From a checkpoint of a small mixture-of-experts model trained on Wikipedia.
Size: 11 layers, 55.1M parameters.
Experts: 32 experts in each of 8 layers, 1 pick a token, a softmax router.
Training: a variant of SOAP for the experts, 807M tokens, 3414 steps.
Below are experts of layer 8 (counted from 0) of a mixture-of-experts language model. Rows are named router (the router's row for the expert), down (a neuron's output weights, with its number) and show model dimensions 0-223. Each number is 128 + 24 x the weight over its row's rms, rounded and kept within 0 to 255.
Before each expert's rows: a language model's description of what the expert responds to. This comes from a sample of Wikipedia text that the model never trained on.

# expert 5
Name syllable pieces. Short syllable pieces and capitalized starts of proper names and words, such as Bl-adi-n, Cro-zi-er, Don, Min, Ban, and War in World War.
router [112 125 112 109 168 123 131 115 158 124 148 114 122  92 132 119 143  78 109 108 143 114 130 106  79 161 139 143  77 119 162 124 107 134 147 128 112 123 167 115 150 138 130 102 110  84  86 117 145 148 121  97 103  97 135  95 112  94 143 119 160 107 131 171 143 118 106 111 151  97 177 144 123 104 119 130 123 126 132 126 111  91 135 118 157 102 131 147 129 140  97 155 148 134 163 129 119 161 120  91 150 105 145  78 101 119 136 137 136  87 111 108 113 110 138 150 123 153 126 113 141 119 162 135 152 102 133 127 115 159 109 134 113 115 130 110 143 152 143  64 127 106 152 103  56  74 123 134 126  89 132 163 130 134 134  78 147  91 140 137 102 156 121 101 106 173 110 162 120 129 151 156 152  91 183 117 160 115 101 111 151 115 151 161  66 118 151  93 102  80 114 124 126 136 140 125 115 106 134 157  56 145 116 142 147 112 123 151 152 133 123 158 156  93 130 111 138 141  91 130 123 109 109 144]
down2 [133 143 159 137 151 164  92  97 163 135 155 129 105 131 136 123 112 151  85 180 161 115 121 125  81 132  92 106 160 137 139 138 138 161 109 107  94 129  61 168 129 125 113 122 123 127 166 151 104 118 110 122 119 146  98 132 174 106 162 146 129 121 117 107 143 120 149 147 152 147 123 164 102 132 105  90 125 124 128 106 159 115  95 103 136  96 255 119 141 119 121 128 108 128  85 175 118 107  90 118 109 135 153 113 144 129 160 136 115  99 118 114 143 110 152 114 129 128 138 120 120 124 144 163 133  81 139 128 138 135 115 119 146  93 110 130 130 107 137 137 129 162 108 128 156 125  78 105 150 130 165  85 154  82 129 154 118 160 162  80 146 129 141  93 114 174 124 120 142 112  99 113 136  94 116 121 154 144 115 142 141 113 148 108 118 137 126 111 140 129 104 115 116 103 150 103 143 138 114 137 125 126 167 159 167 167 119 133 120 132 119 144 165 156 115 135 117  91 130 153  96 125 115 122]
down3 [ 97 177 138 144 127 136 161  72 151 114 126 102 145 110 137 132 122 138 123  90  89  94 148 121 104 112 122 112 107 126 103 143 127 147 134 122 157 126  71 165 112 112 140 160 167 138  83 129 134 102 151 106 112 134  89 159 135 101 132 132 108  64 130 140 117 151 127 152 111 125 117  82 115 115 131 102 136 136  80 106 142 138 143 114 140 123  58 104 130 133 146 134  72 117 152 153  99 145 139 148 147  94 133 158  98 124 127 112 144 108 129 135 164 159 162 141 170 120 132 143 114 139 170 133 164 138 108  87 129 138 112 141  97 116  86 112 123 115 119 120 110 146 129 169 132 142 136 150 143 144  90 153 157 110 132  63 126 128 124 156 123 130 129 147 109 131 166 122 124 122 104 127 140 109 168  88 144 141  81 144  99 114 145 109 166 145 180 189 151  96 126 147 141 151 133 137 141 132 168  84 180 137 135 140 120 142 109  91 138 111 102 130 150 148 107 165 113 143 138 120 163 163 158 125]
down4 [143 187 151  96  99 120 103 130 128 101 117 107 122 143 129 119 108 172 148  97 108 134 132 149 110 170 126 108 106 157 126 129 144 121 155 125 116  87  71 144 144 122 129 126 157 173 120 115 130 121 110 105 156 147 128 163 110 166 123 141 146 106 119 100 115  98 103  72 127 160 128 119 139 162 135 120 129 151 128 127 157 107  69 142  93 189 106 139  99 104 102 128 106 150 101 147 141 132 118 122 143 104 137 150 106 156 108 139 135 161 108 127 129 100 180 117 124 115 122  96 110 118 152 153 101 129 188 118 151 149 113 186 146 115 126 124 153 137 142 183 132 110 125 138 129 136 152 154 149 151 102  94 152  88 126 107  88 162 104 151 141 129 169 114 149  92 130 137  97  79  97 101 144 157 165 133 113 136 185 106 128 111 121 110 111 122 142 172 141 158 134 121 143 127 129 120 100 154 117 144 111 106 129 132  94 158  94 180 129 123 133 139  94 170 148 145 138 181 134 131 145  99 154 127]
down5 [142  95 149  95 161 164 119 145 111 169 161 149 143 137 105  86 131 148 126 133 130 125 168  78 132 123 126 163 146 140 129 139  99 145 121  93 154 145  95 139 176 117 152 160 124 150 117 114 117 120 102 156 142 134 140 174 165 112 125  91 112 124 126 135 140  91 120 139 138 141 147 125 170 134 115 149  78 128  78 115  87 122 141 111 142 140 171 158 117 122 162 120 122 147 159  87 166  98 116 142 118 139 130 127 108 139  27 132 114 183 125 138 117 105 164 112 113 144 148 164 158 168 134 136 126 122 123 122 171 113 143 196 128 152 120 154 174 154 154 138 141 124 124 101 136 142 140 106 147 127 137 103 137 131 124 114 109 129 118 137 144 116 112 116 164 131 154 130  96 140 134 147 151 115 141 153 131 162 109 140 151 130 111 147  91 184 123 155 164  74 153  92  93 124 139 140 110 125 108 149 124 112 135 124 158 126  97 158 150  81  96 145 141 111 131 121 110 130 168 162 131 110 105 151]
down6 [106 180  71 173 115 130 102 185 122 155 130 103  91 111 152  94 133 158 161 109 129 101 130 134 100 160 116 119 141 147 130 128 185 166  89 125 137 146 156 140  97  90 121 112 127  89 102  90 132 103 139 116 182 191 121 154 150 141 154 113 157 167 134 134 141 114  75 138 150 135 132 109 136 128 152 106 114 106  94 141 107 157 111 203 145 101 127 120  97 120 156  86 161  91 135 114 133 159 144 123 141 141 122 103 108 141 125 132 151 114 108 147 123 129 155 135 144 130  98 153 126 133 102 129 166 152 138 137  76 112  73 114 107 134 113 144 145 123 125 187 129 115 129  97 143 144 123 126 114 127 121 116 151 180 137 114 135 135  94 121 114 153 130 121 121  99  77 117 147 134 108 109 131 132 113 124 129 112 139  91 127 103 127 148 102 147 117 123 121  89  98  63 123 102  99 135 114 150 117 168 115 140 111 115 118 114 124 148 145 115  93 150 144 128 140 128 149 112 129 176 166 131 117 102]
down7 [107 107 143 155 110 110 131 109 180 159  77 123 140 139 134 134 117 116 113  94 132 152 137 155  97 106 165 102 116 166 133 151 162 103 145  96 129 155  96 145 153 108 116  96 132 138 162 178  77 118 101 133 105 196 143 144 129 143 160  90 111 119 147 107 137  96 147 149 132 102 101 107 141 123 117 162  85 147 138 153  98 132 147 198 145 100 104 118  98 125  76 139  80  99 128  70 147 120 109 113 164 105 114 121 113 137 142  98 134 123 167 138 111 159 135 114 121 142 111 121 100 139 122 103 103 128 124 104  88 175 163 119 113 146 109 154 139 123 125 120 129 127 158 151 128 130  90 144 129 109 143 145 119 166 152 112 165 134 173 133 124 118 119 120 137  85 161 139 144 137 150 128 111 168 134  87 153 154  95 140 121 121 140  70 161 128 132 140 114 120 144 122 119 121  94 132 172 110 149 128 149 106 108 135 149 116  88 168  81 132 170 116 130 146 134 136 118 142  99 162 122 154 106 123]
down8 [132 117  90 159  95 116 138 169 106 127 126 161 144 119 161  77 135 136  81 111 135 153 129 143 145 123 109 125 167 155 158 106 118 128 131 132 133 123 141 142 124 126 113 151 146 129 143  99 106 153 138 111 118 136 124 144 110  88 115 169 141 143 139 148 130  82 105 141  78 145  98 131 144 112 156  68 141 159 103  89 135 174 119 126 107 132 215 104 140 117 132 128 107 132 126 163 123 140 128 147 137 148 125 121 100 140 173 130 152 142 125  98 138  68  98 125  85 162 133 132 155 145 154 128 113 176 102 162 149 105 108 144 152 153 144 144 102 111  93 158 144 139 133 111 111 122 185 107 126 124 119 128 129 161 148  99 159 135 112 123 128 119 133 135 150 115 116 149 151 174 165 131 106 134 133 125 105 145  97  93 115 110 112 128 135 147 159 196 142 142 106  97 120 170 141 134 111 160 121 113 133 148 151 112 125 153  67 134 133 118 101 113 143 158 177 134 110 111 143  96  68 106 165 134]
down9 [131 130 118 165 120 169 117 147 139  86 112  91  68 117  84 148 147 146 161 160 141 135 140 100 145 120 124 140 154 104  83  89 135 128 110 121 169 124 128 142 121  87 154 143 110 137  98 111 160 169 132 134 101 133 168 112 116 106 130 127 117 119 171 138 112 112 113 181 104 117 148 110 160 101 140 153 156 170 150 132 164 142 133 131  79 127 119 149 163 133 110 132  95 113 115  90 104 150 130 130 120 166 104  94  91  93 111 147 159 154  99 126 148 152 132 155  98 160 138 124 137 133 118 146 189 177 119 150 109 128 143 126 147  81 138 149 134 117 124 132 145 134 150 136 154 126 114 134 129 113 118  87 107 121 159 144 110 125 137 145 148 142 162 158 129 140 144 128 166 124 107 106 101 115 112 114 123 104 135 173 130 139 131  90  83 101  76  99 143  95 128 189 124 106 122 103 126 153 135 139 109 140 167 142  82 138 158  62  94 151  99 127 143 110 176 126 124 112 120 102 125 130 155 122]
down10 [ 81 139 108 150  89 173 132 165 109 134 175 152 108 112  77 146 146 113 128 115 137 144 123 103 120 163 153 142 107 129 154 110 137 127 150 109 171  99 131 153 134 155 127 156 181  98 150 126 106  96 118 134 139 113  81 119 142 143 143 148 133 138 157 120  66 105 132 124 151 144  95  90  88 121 123 168 160 113 125 143 175 141 130 179 180 119 167 122 119 127 151 111 116 138 145 130 145  94 158 146 112 114 157 135 169 186 113 121 106 130 111 169 114 127 135  88 158 123 103 137 153  75  95 113  93 129 146 126 167 144  95 124  94 158 125 130 142 142  69 149 140 123 141 116 163 150 146 130 120 114 124 153 130  94 103 102 180 102 124 117 141 117 144 152 138 149 159 126 146 142 123  89 124 123 119 148 115 127 162 166 134 111 111 107 121 178 100 134 121 128 104 109  81 142 129 144 123 101 129  90  73 135 127 151  91 127 149 152  98 127 115 145 154 133 106 131 105 151 120 143 141 110 143 147]
down11 [132  93 125 124 124 137  88 150  83 126 126 133 140 119 135 139 147 145 122 152 187 105 155  88 123 113 165 104 168 110 115 121 113 110 111 137 137 158 113 142 114 112 131 131 165 116 137  97 152 135 106 127  71 158 107 112 114 168  91 107 115  91 167 198 130 103 139 147  99 108 134 104 124 144 155  47 122 119 136 129 140 132 130  77 146 104  48  99 129 100 124  86 134 107 134 156 116 101 125 125 141 116 113 136 121 134 154 147 144 137 141 124 111 133 170 137 133 158 122 137 136 138 112 143  81 116 109 100 124 102 178 148 149 143 138 104  77  97 135 136 127 112 123 158 140 111 130 141 134 114 120  94 100 130 156 152 120 155 106 145  96 125 130  94  97 118 177 144 142 172 111 116  94 108 122 125 110 136 112 112  93 132 125 127 120 112 130 102 157 110 143 141 112 149 136  75 129 101 141  68 122 154 170 165 135 144 114 121 149 113 156 145 105  85 165 162 110 154 138 107 139 111 142 157]
down12 [113 147 126  75 153 170 136 114 137 137 132 154 148 134 131 107  92 181  93 138 105 135 176 140 148 141 161 133 118 159 147 146 107 157 157 111 127 108 116 150 116 115 137  51 133 126 155 133 123 129 113 139 151 137 158  75 154 175  73 146  85 109 167 135 128 126 112 117 122 108  85 109 137  95 122 127 134 133  92 151  97 107 144 100 144  72 152 107 113 148 125 112 133 146 123 134 151 169 128 132 122 135 129 131 122 153 107 140 138 124 126 135 126  85 107 129 149  67 147 144 122  86 180 129 130 110  85 172 149 145  91 134 138 108 169  96 173 144 122 148  96  97 136 163 104 122  96 131 148 126 135 129 146 166 126 129  92 139 131 144 115 110 116 141 102 105 117 181 108 148 169  84 102 106 113 116 129  86 132 160  94 122 126 123 146 129 148 141  96 142 161 126  94 135  93  98 174 135 124 124 115 149 134 119 126 120 112 136 123  93 147  90 176 132 107 149  92 126 134 118 140 110 109 145]
down13 [ 92  98 111 110 123 100 122 116 162 108 108  81 122 116 129 166 119  82 137 143 135  66 157 138 137  83 119 113  93 114 148 108 123  83  98 105 162 129 194 146  91 142 156 138 113 127 125  87 136 116 117  86 162 129 125 120 134 143 147 124 138 120 159 154 146 129  83 112 105 105 134 104 116 137 137 130 147 139 148 121 140 127 160  99 108 114 128 129 154 172  90 100 111 124 137 127 145 117 144  96 117 128 141  79 134 141 141 130 146 116 142 109  82  60 116 112 157 106 174 113  88 116 162 125 115 165 153 162  98  78 150 127 122  95 127 131 113 108 143 137 102 129 108 106 144 139 129 113 131 109 164 128 114 115 123 121 136 167 149 140 116 137 121 108 126 141 124 154 138 155 165 156 110 152 143 122 138 132  87 139 144 151  96 151 132 135 112  85 138 137 134 126 147 129  81 149 141 118 172  79 123 153 138 110 138 140 107  73 122 130 140 105 134  89 116 136 116 109 133  55 144 155  65 165]
down14 [124 109 168 129  90 130 104  97 118 125 110 101 123 143  77 143 200 107 137  87 137 131 157 115 122 130 131 120 118 105 133 119 111 130 146 142 153 112 121 105  90 137 134 113 170 153  98 120 167 107 142 114 159 139 156 129 181 115 139 178 119 130 186  88  96 122 152  92  98  99 121 155 180 139 140 171 118 140  75 125  88 150  98 140 162 125 120 139  74 116 120 140 107 152 113 153 120 146 124 144 129 133 129 122 144 122 118 145 133 115 135 157 126 141  76 130 126  82 187 140 158 118 148 120 158 139 143 150 151 121 143 110 105 122 109 127  81 132 123 131 117 107 141 133 125 138 137 132 146 128 137 113 132 150 124 143 122 106  83 132  60  98  92 139  82 103 173  99 150 112 135 132 144 127 117 128 128 156 150 133 123 133 116 129 130 147 164 147 138 120 148 128 112 145 152  92 132 156 110  84 118  81 143 152 122 125 112  59 150 134 137 105 164 175 133  79  95 104 137 131 125  95 122 143]
down15 [ 58 130 163 139 128  87 126 148 149 141 133 115 111 116  83  99 130 140 159 190 112 143 118 155 105 102 109 153 112  70  86 159 133  82 138  85 169 135 107 117 157 124 113 131  96 143 128 136 102 124  99 126 123 106  98 130 124 110 114 130 147 117  82 108 151 150 148  86 143 146 138 147 127 122 106 165 155 132 144 100 112 143  73 129 128 131 157 169 120 113 104 166 112  98  67  99 157 118 135 164 173 109 141 144 148 103 127 150 112 116 122 124 124 153 135 119 123 151 150 162 141 113 122 121  89 140 155 170 149 149 124  86 134  96 133 141  94  88 113 129 116 146 121 154 100 121  98 124 141 125 132 117 159  88  96 130  65 112 159  88 146 122 136 156 112 121 160  92 129  92 112 137 120 127 122  78 141 108 119 165 114 140 123 117 164 107 145 145 140 141 138 135 159 121 120 175 166 149 142 109 117 111 101 137 155  90 121 126 159 110 144 111 158 133 127 127 176 138 126  98 137 132 116 152]
down16 [128 104 152  81 108  65 156 201 179 109 121 155 108 118 144 132  88 107  94 133  75 155 155 165  99 155 125 154 108  91 108 132 145 104 119 113 126 113 145 169  96 144  91 129 118  97 122 142 138  92 132 132 106 140 128 107 138 129 118 145 126 150 132 103 184 128 109 160 128 114 132 151 127 128 128 129 109 155 113 140 132 165 115 113 158 168 114 130 110 134 164 122 127 137 119 152 109 133 120  99 133 128 119 136 110 137 107 129 108 157 156 112 111 120 108  97 148 112 136 128 151 109 141 144 109 126 130  82 155 153 164 145 113 116 169 113  83 133  92  74 145 149 146 135 140 108 146 145 145 114 106 129 132 119 109 184  71 157 120 153 134 121 119  78  98  92  97 104 102 132 134 131 135  96 137 126 143 158 149 123 144 104 124  93 113 115 110 103  99 131 169 130 108 142 161 123 116  84 113 154 127  84 149 110 168 110 125  77  85 188 144 169 161 162 134 134 135 104 124 130 127 137 126 123]
down17 [143 110 166 148 114 159 145  98 114 171 161  99 159 143 124 107 152 108 103 118 129 107 137 123  98 144 126 121 145 156 120 148 139 105 114 122  83 147 111 175 137 104 148 110 101 136 133 119  62 151 141 132  84 105 106 142 159 124 134 157 142 156 131  91 148 142 101 152 110 109 161 123 116 156 116 109 128 133 115 100 115  80 123 169 111 147   0 131 102 136 156 152 115 143 165 109 133 114 118 123 129 105 109 158 128 145 115 145 135 140 179 128 171 111 196 153 151 138 109 100 137 138  86 148 135 101 142 139 104 170 131 113 113 106 144 142 110 146 117 146 172 129 100 108 149 112 129 115 131 168 123 147 155 120 139 110 118 156 116 151 113 165 104 156 172 113 136 158  95 119 144 143 119 131 137 149 111 140 139 119 134 147 114 137 137 119 151 161 149 124 165 138 122 114 147 112 133  97 133 146 159 135 105 106 129 154 134 139 143 136 150 123 108 115 127  96 160 154 135 153 103  96 137 126]
down18 [128 140 142 103 132 158 190 107 115 128 103 123 145 121 129 104  78 126 123 144 148 136 130 119 123 117 101 179 139 143 109  87 120 153  92  99 122 156  93 141 124 167 114 167 134 143 107 125 115 102 156 100 131  84  79 171 119  93 128 141 121 108 172 119 115  77 147 119 115 136 117 113 124 118  83 124 102 159  65 177 117 111 105 151 123 147 151  62 132 132 184 139 149 117 121  95 102 110 160 119 150  91 144 146 121 147 169  87 125 103 127 143 142 126 165 151 160 163 148 147 132 119 109 114 113 158  69 143 128 127 109 101 125 118  91 130 112  62 156 123 128 111 146 109 131 148 143 136 146 152 143 144 112 149 141 145  97 147 133 122 115  81 136 102 104 138  97 121 120  87 104 144  99 119 150 131 129 154 107  70 140 127 117 109 123 141 122 127 124 111 131 128 154 133 136 126 109 146 151 142  87 157 121 131 155 142 129 140 110 105 133 141 123 114 113 172 105  78  97 119 129 135 128  68]
down19 [168 117 111  80 147  85 166 127 123 134 117  72 153  90 170 117 132 131 125 144 110 125 122 117 115 166 104 164  91 167  88 134 152 120 140 142 117 115 109  92 111 168 161 115 105 159 187 124  95 150 129 108 147 149 124 138 135 179 110 132 113 150 126 181 123 116 103 106 179 159 144 136 121 111  96 114 113 152 113  77 125 143 131 136 117 172 116 150 102 152 148 177 114 173 134 108 122 141 100 107 119 157 132 108 193 109 132 107 108 111 133 144 150 133 121 118 141 103 109 137 140  97 144 111 139 131 131 110 139 143 115 161 113 157 135 146 156 130 112 132 118 158 117 163 131 145 139 137 104 151 128 178 137 115 133 157 148 116 160 137 145 118  87 115  97 120 121 138 125 151 125 109 121 203 145 120 135 166 109  93 108 128 130 100 100 101 106 140 155 148 141  91 119 118 133 144 116 149 119 157 160 107 103 118  84 125 150 152 171  97  85 163 126 101 159 148 120 135 151 161 146 147 154 145]
down20 [125 129 138 110 175 181 147 154 114 130 108 128 206 117 113  95 100 125 127 163 107 151 141 148 138 187 109 147 135 122  94 147 111 101 125 124 118 138 112 132 128 108 157 129 155  88 171 166 123 180 109 108 146  93 178 149 117 110 134 139 123 169  97 162 156 122 120 134 166 131 114 115 150 103 107 121 117 123 121 122 139 129 100  99 133 129 200 100 130 152 115 138 160 146 130 121 123 166 138  79 113 165 128 143 152 218 135 168 107 136 100 123 116 102  94 134 112 132  99 150 131 146 146 118 132 141  85 148 159 144 123 129 157 135 171 120 134 153 132 138 130 137 127 151 129 123 127 121 178 131 128 142 132 114 118 173 131 134 108 177 129 127 114 168 155 117 122 146 130 159 149 143  96 137 132 108 166 125 111 129 147 147 161 110 102 145 111 136 119 106 123 193 137 157 106 107 123 150 129 125 128 124  86 132 100  92 146 120 120 115 174 145 129 156 140 106  82 126 148 104 130 148 137 163]
down21 [116 103 135 130 124 158 127 116 140 113 101 126  97 121 149 131 154 143 145  97 167  76  76 137  94 136 100 145 162 149 127 138 120 122  80 157 136 110 130 104 133  96 141 121 137 139 124 156  95 100 101  81 146 114 121 159 149 126 119 159 103 137  77 147 117 134 110 156 148 122 151 171 123 153 182 125 127 154 132 119 159 131  78 144 118 128  74 120 153 144 146 123 127 148 169  92 126 132 105 139 155 129 109 110 121  73 140 126 106 109 109 195 143 136 133  83 121 146 129  92 127 160 107 135 102 139 137 121 124  97 124 159 128 170 138 118 130 141 141 127 102 132 112 207 148 150 127 109 112 131 121 177 162  60  94 116  80 154 124 118 134 127 126 165 115 180 137 119 151 126 130 100 122 149 141 153 147 162 168 130 138 136 115 118 113 120 142 122 107 174 121 106 105 115 116 109 139 125 115 137 133 126 162 113 134 152 117  95 115 189 109 119 164 139 128 109 152 173 125 136 140 136 152 169]
down22 [100 147 141 119 152 131  86 138 121 140 158 125 129 131 137 168 116 138 123  67 134  85 141 127 143  98 156 130 128 129 163 123 172 132 124 131  79 132  90 149 151 148  99 115 131 103 149 153  97 122 151 112 146  85 153 149 122 126 151 119 102 162  94 117 136 104 123 164 138 164 194 136 153 146 121 136 140 119 132 103  85  85 125 155 112 111 238 125 131 154 168 133 160 128 114 106 151  87 118  93 135 137 118 135  99  99 117 117 137 116 167 119 168  86 123 101  91 118 131 104 141 106 105  70 128 126 132 122 150 106 103  93 145  97 150 133 141 107 144 136 143 133 164 141 163  97  91 127 114 155 127 131 111 132 101 134 162 159 171 141 133 133 146 151 133 129 123 149 120 113 134 118 105 126 139 120 111 124 130 113 118 135  98 110 152 152 200  92 105 139 127  96  94 127 137 150 172  76 137 118 108 126 136 101 123 127 152  91 117 129 158 114 125 133 108 116 141 108 141 141 167 114 149 138]
down23 [155 136 106 127  98 157 117 183 142 122 145 154 117 118 117 145 119 158 152 123 103 136 116 107 137 121 120 116 147 156 144 110 107 109 124 141 168 115 122 148 142 110 131 105 138 105 160 121 101 125  73 135 133 116 165 166 143  66 141 174 120 118 126 113 158 143 166  93 145 107  99 128 115 109 153 125 129 122 148 104  95 132 155 125  68 156 226 155 123 137 130 120 129 127 113  85 136 152 134 135 121 151 117 140  99 148 139  96 102 121 159 125 162 161  98  72 162 161 112 128 111 124 116 131 112 146 158 108 134 143 145 155 138 147 156 155 150 118 147 179 170 135 142 152 107 143 118 106  82 110 123 130  96 163  79 140 127 128 149 130 118 120  66 132 161 129 124 112 113 157 103 126 117 124  94  94 135 126 129 108 132 131 126 111 138 140 130 129 142 104 163 121 157 115 168  68 137 108 106 148 134  97 155 152 105 141 166 153 121  73 134 127 163 113 167 145  87 138 130 125 159 127 100 141]
down24 [109 131 178 161 127 112 143 146 121  90 132 128 154 134 140 100 126  86 156 121 105 164 156 122 101  92 124  92 114 133 152 152 135 111 142 143 106 187 123 151 140 129  98  88 178  31 116 134  74 135 107 136 169 130 148  99 171 131 114 121 156 139 146 147  89 155 100 126 108 126 115 112 114 103 121 128  95 109 142 107 150 100 129 103 162 125 125 122  80 125 103 110 144  91 104 125 123 190 111 109 141 130 136 104 120 106  98 129 113 129 110 129  96  95 135 148 142 131  89  99 119 148 177 110 148 155 122 150 160 126 124 134  92  94 110 115  97 148 107 127 137 137 136 118 116 128 142 143 159 152 132 175 159 129 112 107 164 100 162 123 109 118 106 122  65 162 127 161 137 136 159  89 108 143 161 137 116 124 164  80 114 114  99 124 116 120 139 158  91 117 159 102 160 150 118 109 154 127 109 139 113 131 130  94 104 132 149 108 147 159 150 146 162 120 141 110 134 127 143 132 100 151 142 112]
down25 [ 98 119 105 128  94 120 131 132  88 114 131 105 131 157 145 132 165 153 104 134 124  99 120 113 134 111 117 114 127 105 126 133  93 112 195 128 174 106 142 131 126  98 125  98 156  95 129 106 126 131  94 104 149  93 160  86 150 152 102 111 153 119  98 104 155 121 146 144 121 109  97 170 162 108 144 137 144 151 147 150 121 134 151  91 142 108 202 167 144 102 121 115 122 102 125 114 136 135 153 103 153 144 132 139 120  99 122 117 102 118 132 132 154 136 100 108 135 163 134 131 129 135 110 137 123 114 161 152 189 173 119 113 127 118 130 122 114 127 117  94 126 105 116 134 142 144 123 126 127 146  96  89 151 119 118 159 107 150 143 133 145 130 115 137 129  84 116 120 103  99 110 145 138 158 143 120  91  81 111 139 112 202 137 120 113  34 131 154 111 133  82 115 152 110 108 150  98  85  86 100 125 105 116 126 136 154  92 143  91 104 176 102  99 124  96 138 133 141 154 127 123  95 116 184]
down26 [162 171 104 103 119 139 150 125 119 102 135 144 120 158 138 117  97  99 142 104 104 173  99  64 122 121 157 109 129 154 104 150 136 142 100 149 150 124 139 140 122 162 131 142 127 174 166 147 116 127 102 145 165 166 132 114 167 125 128 148  89 112 153 111 144 120 162 145  97 158 140  95 122 153 136 129  78 171 113 138 131 109 139  95 180 103 155 115 128  82 134 124 134  90 129  89 114 155 105 205 154 159  86 147 105 131 143 143 140 127 127 135 143 121 134 112 148 166 136 155 143 117 143 126 152 142 161 132 138 103  99 192 133 104  86 126 138 134 104  81 152 119 136 103 178 153 147 134 130 113 139 115 117 152 110 131 139 127 123 155 170 128 116 162  86 133  97 131 141 173 108 110 139 118 100 100 189  90 120 151 129 114 109 158 120 144 161 152 119 133 139  97 148 136 124 141 120 118 121 112  94  99 121 104 137 109 156 122 129  73 140  95 142 121 152 128 109 145 149 108 148 114 136  88]
down27 [120  91  79  89  86 122  95 104 132 147 122 113  99 110 146 122 128 102 101 107 124 101 181 150 114 172 147 131 111 145  73  88 157 115 130 115 106 109 130  87 135 142 123  89 102 125 155 171 136 101 146 167 111 115 104 201 131 127 141 128 161 133 116 116  97 123  97 129 103 141 150 121 125 113 138 126  85 115 151  98 146  90 138  89  90 158  90 103 161 113 131 106  76  77 102 142  99 100 172 132 121 133  87 125 118 142 127 131 107 121 120 140 135 115 168 141 118 136 123 129 188 122 142 152 125 145 122 161 153 164 101  97 136 132 132 132 156 111 100 107 109 128 147  87 136 178 134 144  89 123 142 150 159  96 163 166 136 127 141 132  92 134 104 117 123 126 123 137 139 139 122 110 134 134 123 123 110 155 156 134 124 148 164 143 152  76  99 130  92 127 127 112 116 127  98 148  96 127 132 139 150 167 143 113 137 132  96 130 162 162 136 136 143 127  90 124 133  86 141 129 120  69 160 121]
down28 [130 144 154 123 130 103 131 160 137 104 128 120 151 121 154 111 103 105 122  99 148 136 116 123 122 176 129 125 164 114 114 137 130  99 120  95 140 144 143 123 165 122 164 150 122 120 151 131 142 138 144 152 144 112 144 124 105 154 144 100  92 140 153 107 141 106 110  99  98 167 152 126 140 138 144 117 110  74 116 144 131 135 108  64 112 130 171 157 153  93 126 113 154 181 136 161  70 112 104 126 118 142 112 178 123 116 119 138 131 150 161 136 146 124 129 142 153 148 121  87 191 145 153 123  77  74 141 156 141 137 116 120 103  89 133  98 108 126 123 165  70 124 119 138  92  91 126 153 118  98  69 147 114 111 163 125 127 113 125 128 135 138  98 159 101  63 174 128 127 138 126 145 110 131 108 157 106 154 149 167  74 118 161 149 128 162 122 162 105 179 108  90 143 117 143 169 171 135 149 127 144 141 124 141 158 129 120 133 123 143 127 129 113 114 159 147 122 116 180 105 139 133 118 123]
down29 [154  89 144  54 109 108 131 112 112 167 161 115 143 170 124  95 155 157 151 124 153 138 131 172 120 176  82 147 100 126 102 137 103 126 108 117 143 142 127 104 146 127 120 139 155 188 121 150 134 122 177 143 137 208 153 151 158 150 139 130 124 165 157 165 150 129 155 133 155 126 134 138 163 157 149 167 153 116 127 126 109 131 118 134 148  85 163 122 138 123 112 113 131 137 121 165 155 104 114 164 151 170 129 119 142 133  78 155 118 123 116 117 103  93 119  99  94 131 115 103 147 130  94 136  95 123 118 123  80 136 160 107 111  92 124 134 137  60 116 138 122 198 116 135 146 143 126 120 153 124 130 150 130 116  92 133 164 115 112 127 107 132 132 109 107 133 114 102 115 108 140 120 156 144 112 130 127 121 111 151 152 101 104 118 157 159  90 148 117 155 112 101  97 129 112 187 142 147 147 116 124 100 115 145 135  75  96 162 134 146 119 160 134 101 130  94 124 162 120 123 132 144 138 145]
down30 [121 136 121  99 137 109 137 144 150 100 157  82 121 114 126 121 152 156 120  79  98 149 142 130 109 134 137  98 111 150 118  91 174 145 177 179 154 121 135 133 117  91 157 176 115 134 140 140 132  94 122 144 112 131 131 178 133 148 122 113 143 129 122 120 134 126  95  78 153 159 143 124 113 139 141 131 150 134 101  99 186 126  61 124 132 101 111  77 136 148 135 146  95 127 157 128 122 103 116 137 143 109 147 102 162 122 139 120 125 105 127 129 151 129 119 121 135 152 138 105 169 110 124 119 150 134 129 169 108 120 130 131 119 126  99 128 142 123  77  63  98 133 144 108 122 120 121 122  89 166 162 131  95  92 115 166 193 129  98 149 114 181 150 110 166 111 150 142  97  97 107 147 109 128 112 127  93  89 148 149 162 119 140 123  79 103 110 113  99 101 140 152 117  92 156 124 116 105 119 153 116 158  99 134 152 131 112 139 116 120 192 104 134 135 137 101  78  91 106 146 104 112 140 141]
down31 [126 132 150 143 125  76 137 117 131 128 117 106 100 128 139 121  96 111 105 168 152 147 151 106 155 156 105 117 147 162 171 113 126 136 105 127 121 125 105 120 154  96 109 102  94 156 106 181 109 101 147  95  99 183 172 104 143 137 122 151  85  82 128 148 129 154 125 110 116 155 163 183 131 142 187 117 146 146 116 133 131 110 117 145 156 113  64 123 132  98  92 123 145 161 143 107 110 136 132 110 120 102 108 100 115 198 138 116 128 107  89  81 132 127 165 148 121 151 122 109 122 136 132 119 161 135 118 173 132 122 117 166 156  96  92 128 126 155 118  97 122 127 125 118 141 130 160 129 130 121 128 126 129 135 176  97 155 140 120 139 160 145  84 110 141 162 160  97 121 135 144 134 150 122 139 118 154 119 179 112 118  96  73 111 116 158  98 144 124 160 143 175 148 162 140 133 114 144 136 144 125 144 111  95  99 119 143 128 127 166 131 144 124 132 163 113  83  98 132 152 145  76 100 119]
down32 [135  55 156 134 152 120 120  90 108 144 117 121 113 132 119 113 124 113 182 156 155 121 136  99 160 142 143 166 146 100 110 102  96 107 129 104 128  82 114 177 121 101 141 120 133  98  74 181 112 135 133 125 164  98 103 120 155  83 104 173 148  99 113 133 117 115 124  96 126 149 100 125 125 117 149 142  92 128 133 140 140 140 115 144 149 125 175 131 121  95 145 128 135 134 133 134 151 139 160 158 139 173 104 148 114 110 164 134 101 145  97 139 164 144 134 124 118 130 109 111 139 106 112 145  89  84 132 162 112 159 134 137 131 140  62 128 143 182 114  84  93 125 130 161 152 143 119 125 117 150 116 108 119 164 152 156 152 156 113 141 163 103 121 144 116 143 149 166 119  89 120 162 133  97 134 131 142 135 126 139 163 112  69 142 108 113 129 126  99  91 174  96 106 137 113  97 106 173 118 158 126  93 102 106 132 118 117  94 145 120 102 130 110 124 120 139 103 154  79 145  94 123 123  93]